python train.py --d_model=128 --n_experts=128 --d_shared_expert=0 --moe_layers=[1, 2, 3, 4, 5, 6, 7] --router_score="softmax" --normalize_top_k=false --routed_scale=5.66 --balance_bias=false --norm_eps=1e-05 --tie_embeddings=false --optimizer="muon_variant" --lr=0.0075 --seq_len=1024 --train_tokens=377300000 --steps=6249
Below are experts of layer 4 (counted from 0) of a mixture-of-experts language model. Rows are named router (the router's row for the expert), gate (a neuron's input weights, with its number), up (a neuron's input weights, with its number), down (a neuron's output weights, with its number) and show model dimensions 0-127. Each number is 128 + 32 x the weight over its row's rms, rounded and kept within 0 to 255. Numbers have three digits each.
After each expert's rows: "mostly gets" lists some tokens that are sent to it at least half of the time; "comes before" lists some tokens at least twice as common just after its tokens as in all text. This comes from a sample of Wikipedia text that the model never trained on. Tokens count by the router's weight.

# expert 4
router:155133096137142163174164092080157062080156112085127153076089197086105110109104063141145142124168111104142125102080189180170143102085152129166102092175139113100094121151105135091120098155062102114106129099180144180172146148123111142088144129140109125139086171170152160162155130127107132109079093114058152129130164123131175106175147101123160152188102150074161155148102085111124083079126
gate0:081142141111194139073131133136133063102135087096124126106119117163145065139157107139128137201070176134189056078125099163123081127120226088174110092119189143118133102125131117132146089117177136156110100137135066145135121104155135113122099142108213160131138115121148172141141131146112148115137113100105109142111179190166142170187079139151149142146116151109112116118152125158212112147172
up0:091144080105106135112148132114099149136151161134104108085078095123214129103166145095169132151118130131155133145108120094147114131147190129124125104137123144125172163093116151170046121139118126175095164111186158130089145104080093137112106110163183150157136114137094117132132063090095123158136025139096085152111081104150093158135104128102169134065185229166122096111169138151128084125174
down0:109154106154126112175116140123104099110122116132087083110136146164161103168120106156162154087097122139152157143099168052128147135075110125115082087095062086112216141086128108040109137126137105206114189093183136094116141158146075113111126096090094168144106187094076110094156157162138098175119127135134132144118126162109135118045144156147085129189161091130106094119157154122103101150162
mostly gets: " areas", " town", " wife", " south", " north", " coast"
comes before: " of", " of the", ".", " was", " and", "'s"

# expert 121
router:102178102154137197083105050142129164126142120147099096135131157117163162103171099084105163128116154125148153162144124158111124072086128088084145162189138159151152153166137148088104170118142113162117079103117138130095135125141102105107130130134107143114064083156076164172191148121178115157087113128165092196173096181145113103158090162064178135171136166082159155096104064134145087103146
gate0:142135120178162123146114110107109177128107117114061137119128151131147145068155180130118148129149102100163189104160139089124163190128155165128113090050174144095038140132136139065081077192111096091115155125127144104097086150125114119130098188096121204080086097076154168160147122119088118155130082121147076169143188089129134104076165098119106152091121098127129142141160169090109119133120
up0:104192170130114130160123094120149179131124083131171099117112176093070083108124103146115114137136119113158087139096092105116121170127119203191112141148152136134088161134161154187109077101137087093198181131172106120120125149099160100062151056146145067129096142123103084154173151144123100113104151134139131214124142122137156162113074100146098132088159078143092126163138212093119153104122
down0:113103131126122068097142137095092081090149178124171169138150083133127176136140153158187151095080161119130160085149171087126115143081181124136126072133150161101155155108148122086090127172110099104194066151096093091097069121151140107183121160105156112142072155108149156143121115121159184128121143181076158132116087140127103079182185064135148065131097122132138084106095074124127178131137
mostly gets: "\n", "\n\n", " | Episode: \"", "| Preceded by"
comes before: "| ", "|", "-", "- ", "|  |", "- M"

# expert 27
router:101156113149098168136102088142101072131145121181083105151127118117146129111192059154083135112129156073146227135105138106132157155164127114176155169133111107110098110143084111120140168109088163152101129116174192105201184100186106082107150108073102165131097170131110155128131144087150064153141093152093148139141074137127113107147122168115137185140172097119132058103140130123120086077091
gate0:145168115094126124050107147170171075112138098140137176157118094107131119132062140086180120114177154134150051077086120048100074118129139096147128142173081145179127159148128142106128098133158123121142133157162118166124129126105145118105124093215140225107170104112110131127146097095086192163132098094129115118150131133141140100066071144111159145060123114116092074145104128167126103129108
up0:126149128087094137147101199189150147096107151148170120177134181158140088167134085123101093147113104178171164129119174193192153135141142148143090138150129126184145130111131133094105061119153162149103132166155032122116151058144174123126161099136158125123192164164111156144084078125095136131156121113117112142141060173141137098097200102173129115174143104114106089144085142125109142079150
down0:080183141197124168060175073082104157111111092119117134123179091135207143140101108139154150145182144125087165151123139098126084128187113139140065128129105132158128111126155139146158087106049125108115165145109109116138119144168113089174089122112114166169186151150041156075126147149138136138112160148100135111154150141083113100082086181131142138127130096169132070130096084135158097160185
mostly gets: "- Authority:", "She", "د", " Benjamin", " Steve", "ure."
comes before: "\n", "\n\n", " | ", "| ", "/", " |"

# expert 52
router:152157112068123171111184119078129092134115102143085116114132123100197143128132100110166154080118100096156102170137116065145153117131139131135138140173134096133138125193189168110072085157116109106157145108153085174168198153097144146125134130210077094154107122114165108135160152097160142088118135067174146087119190100099139119186140120115191120201096063127138162142100128123158134159094
gate0:118137096164112142110137104179120119133089141113119139109125144141087111140093110145190170119091143159203090108115155174108146206178132156114113160037062158140153115150119159079210134172080130087061138094095150158179163116110153185112145109089129153081106149116077163166107147157108108129130118119137112147098128149092076109134126117134161111153120147155108171162144094169085059145175
up0:061178060159132059086110099131109112126156091124185164091151140106148062165160146119109116079113166125121074112094154171169141127153106152075181112099106096110095130151110107077124111098176129100140168075179108139121184128127114149148133105145151123119128068090126157153116179119114111065100126122139176138121120122146113096100132187131100197127137139148197138073069088144061127135125
down0:112121112123165134137132118194126119096184099156143127112115129152065092115174147123085097117096135174170213166132119090120109118077110193153149135127187076137153143093181191124144177133095131162113146128121103109096078132106132137162135106092139135106082133143168084104081191175121109121082107183147170102119072149128140107155123156185066126136161135083119083107168103135092178112195
mostly gets: " were", " had been", " He was", " became", " began", " been"
comes before: " the", " a", " by", " to", " in", " by the"

# expert 5
router:074147129169102153129113074144094127139181118171125109102155098127138119121168102099098140101082125089133150143086111126102160089119117134147197146123112134107088209137060149103109152159086134113068108144117160158138177074198099154124159119083100133130151111153088136139076125172114118169123101106072127126158086152090105080170081124072109148092172070048143132152102106177103074101141
gate0:144142126170111131131058133148145148069154146108185099151139132131098121107136127076106175129156062163101065099133118138106157125058162142066113112158123211173107129110118132155088112154164101092038148073126086097098159146113097126148127160143103138090132153140098155146074206152106147080123137185084132113168151161140131170132124127066154113188130113099149111116076111156158092117157
up0:128104120152147071140123138148130139099169141126120185172082142131113146125107231117171147180089109156158104157088122096139168139134113115080115152033137137100114102108178137069117143134143110104144145141117136158153103104148185102151127170067112048138179122126139163093131071130141117143075151134116123097125136120123166110118127083216106205141115139121116116151119123190089184175080
down0:142109155124167121135202095138122079105066141162075153155145126091086118106120127115112144130126173171121154149118147090109174150140146152089134068161101130178143081097160139134131109165126136109130175155089071096168118122102138106134113116146120082104120178102183073090090159107121237083106117137102086063108158112164140180128119134148160178111158184146082121129193126131129146194168
mostly gets: "11", "10", "12", "13", "4", "3"
comes before: " | ", ".", "–", " |", ",", "; "

# expert 62
router:148149114137138167102086062125132204137139094126104125072147165114135108134157132061120181127141142146166096162116102153122141100072176097135109180150080104164165149157168102106098151112163143133166102079089115109119091126137126145136138129156108151125080051183125171152154187126124134157111091123165085201156142169173155135173078155146190131139099137117139169128127054158143116132209
gate0:135092125128167100195130181121162205116141063166136132180114083093143156090181200147142076132114111048112149071070155120117174139072126199100127128152140168104137127126117151119137109077114157191112132106082108082157173110139130127127074128130101164092111127196169144130117112140144072203104132139126116104157098170147116134159112121125112129095121103142119132091148165111085152178131
up0:085167108156113103122200130143157109130088151159113140113119086179105128178168120134133068115153186113073118135146205139108141172152189083148148102116119097173127091077138157166112124107132096081136158155093159150066104090074078147142204086147155170127116115172104107190119133140122169097151141120076144172101127148153157079164154090112185119144129080120109158189125130100120146086126
down0:095107113119098126131139197101157110116085148180140140134175172080074148082154129139105124094160156195099106112081166192171080117164144184080122084099145122109111170084134128074136162104106107132088102132087124118208186119120152096103133139139147181152070097082135071177157078124145175103138086147134100150105098112158126094093137118110089108114174160137138157105167085109116117168164
mostly gets: "= ", "=", "\n", "- Original", "\n\n", "===="
comes before: "-", "|", "- ", "| ", "=", "The"

# expert 87
router:079162048135129169138121087145098075136155120134085177145125078140131132137203078171091107128119157100156192089136088121137127091162109134159125146103114112099113140158078072112088166160085171135105134153140158161165178073175074100092172138096111186139127164150128179143077130102119110081153094120066157138097104151132111174185127159136108171146119146059125119131099108125105110101087
gate0:168137128156164106137203181131110184121120138162092064166085111137139089137132153124078161080104105138086072115109126067152162139121167158104110173186168124113117149177096144144162133099123193148114154130165188168062154093156146175132117110138158169152147164119109134151114134118098121076108089091159118114095163141106053143068120195112150135158118109119146057124138097125181087136124
up0:146199132097154095190181165126140125146093222066068181119188092199150097132135122149096163197162121118147146161120126137067180093145091114132129130153107134107109129131126162170060079136054102154086143129103077139125118130120194119153128074156100120130115088158136138116169146105125103140112148132090144108093106130078132130107132106105111135064176137159179120145151141136169125114147
down0:116129166100161120076087130102172168108187126102125140124083126138158098170145173217127145102101072128137107102148164116057167141140121123135164165141148087126149131078134076070124123166088068131134069174102095164119138083101101142125140121129164100153152156103116103183081155193115211099135190123101139135100105070122153149068098076185119137120173126155133140119148156111111140140137
mostly gets: "idae", "ensis", "\")", "s\"", "s)", " et al."
comes before: "\n", "\n\n", " is a", " or", " =", "),"

# expert 105
router:120167110143128120139080047172139150109186111162146091160138103134143099126166057105160126121126160064118137099156143083122165116076134126130189173145146204130074100147065176145105168148058174128085139129098132124117159064140064113148125120126122159128086111169102115134081133149154102138071101084119124162107102116168131123168093156109108156130140093077134083188141137127181076112120
gate0:093134138069051133161131154123107137146157132144139130095185173108128153143098076124145091182103125125089101122079166137130089111151106061119109061160130116142167141148106106121137139110086109089123153128141135236079078142125106203143141145128233117110138090106154067107097115178159100113103118173120107129126136086149111086109119179133171136148134081117096114143158168131149144109191
up0:125085141082105090150141145093104146123158151175112121088132164116121118106159101153152148112143089119036168125096102076106170122135155074104176162093143105118118130107115104167093103120131112094173139209059126172129134096138139152099139160189149194119095159176134093100085091128131135105155147124148138124128071119128117089123072100181172161166112104104055146152094193124093180100082
down0:179120123158151107172117165093100171170116118096134091107129100154141128189113109134163157130134145129126145123107115181111153107102105143112086108137167178159155075141111100153184055122159090109219176155205145091131132077122150139159177073112098120149120181159154164083166175136136152106073089077098136121131084122184115135113087125140161141108178068065140127157128109087137097149151
mostly gets: "857", "862", "872", "869", "868", "864"
comes before: " | ", " |", ".", "–", "°N ", ")"

# expert 81
router:143106114119146153155077078120133144132168091126129102130143130160154051094112085110158101136159121105125110149092165079188171108108153127133177143145141167078075109158046196097130177155074140156134166152069110131139169144139136108200102143142132145145084122123103084165145168150156125149102130143083152142101145116121152100173105163113113169120160047073121156146139091153193074136184
gate0:143088160159135087149127089128152111132120098181141076122125159120105140134117171163117128128117109066217133108153077166152113111143114125076142194081083085141105173100159082134109095064155144167140103131102206154142134156142115170148128082087158124119107161092103205112162091142139154130136102117159131051094111154163140126126187176144077045105105164127129106086121113105169111132154
up0:129107118183088105114055133119067145081133115133093083146159150169094152205134092188132096121106110107167110120086111127141106115140159093141127065140176106135125137138165173130169154128223166138172151158135160055134122092131143096084090161090117132118160095076145112127120170121130168158158189168080094163104104127129120138145102106091146161136115194194161143120064137153112132160145
down0:135067122103184136108140114133127144107151112186178147133112136151107102167131170116087126193129184112111127122088176121142113147125129109171127151102099161062102119138071114115130165109116136083183206112142115149147114142075213152155145091168143157129102221130081169140129082130154158127171105109128110043153134167192135142121144085106091086152149082130092088130091084120163131117129
mostly gets: "74", "12", "10", "24", "15", "20"
comes before: ".", ", ", " | ", " |", "th", "–"

# expert 63
router:082180092152106150155113080090091143108120108096115129135130118134115139091168104099120168093105125074152210124117117068115121080177125106134120160111091119151090174123103073114076166190072200151096126162108177144088125077167138088087139125087107163104107118187130122145067121116093102098142089131111149157120111146147109091164118152088155187145153160127118094132070085126072079080112
gate0:140045145135186115129124166125163134183108126142135151170145166126139186063158132044159132109139120075122119186138157104115121126176096145110124111132170113131177110171075101168105163114095092115120140139113130116087173148065130138192158142140097125121144118128175136097067124087135153126089088076153107078184141164196176160112151155156165111136066173090131170117084148117159143143116
up0:118178159084073151159133209112113138142170149143136089183145099101056124130112129105080206121102142086158104113152113162072090193109174128173129164131137136161097106160155113152103143134148193161108175114097094155129154134073131090096145131089157099160124099069097137096128130131063086151105104158171163144135182111089122122098090100095118128147073176180142114091118104106124162093138
down0:120157191143136160142133108147149112106170130175142124206111111136097141134128092117108138142096089130150100107174161131058104141076145073121174190097131174082169128115119148124077178136178149101125057104111118147143098088145113073099140125130119089196129134119163192106148109117134075138109106163158159180095082160100120093131081126137160110142104122126162131021119146156079179091131
mostly gets: "\" (", "i | ", "a | ", "er, ", "\" (Japanese: ", ") "
comes before: "1", "2", "3", "4", "6", "5"

# expert 31
router:130111057097146151174137105071118097089169146121092118120161154105159109129111117158179129118153130073154087167086151137170191096098149146143099057189133135127106110165164142115079108138098072115177153160179099178191136163103106136072119121166167101142122132136084098155158166071112122089094111101134120136107151125112150091164116114126139154205129154153109184146108065141168077153084
gate0:161121087083102166133092134150120099131145123136154141080159139125138184116097071121107146147109087153157179169133174195086123083139131076182076157089188184134134171120098189147115082082098056130150187096096169136124073091133149154069088145119126115169130128150158147097137092192151151158115130135189131112091094153154145159117125100116130109128154125132123142122149168150184174195115
up0:125079109103123125149128147125165074145075075117134144163062081083151118117155122170097086099120149142119125158191135114156120121103121061140113126070101063149141132126172121196068123130084087097093135098169087166120078118113138129106116154110132118112108113139198110161089132158136171194204133125157132105144105200172203169128172138109073085116133120122100139113141096129125175125161
down0:139133088139156126151120179150168119107056114119087169162100172135148055144141150151089072115095114101109109172178117126178137123102106170072141121118083158133114105121147106158107129192205120189156118160123118153169097118087078129097170087129135106133133156107170121101138133162089134166163139106135138146129166117192164077157073153120153148111077193108167135127145046112142129064156
mostly gets: " success", " threat", " caus", " support", " deal", " help"
comes before: " of", "ing", " of the", "ed", " to", "."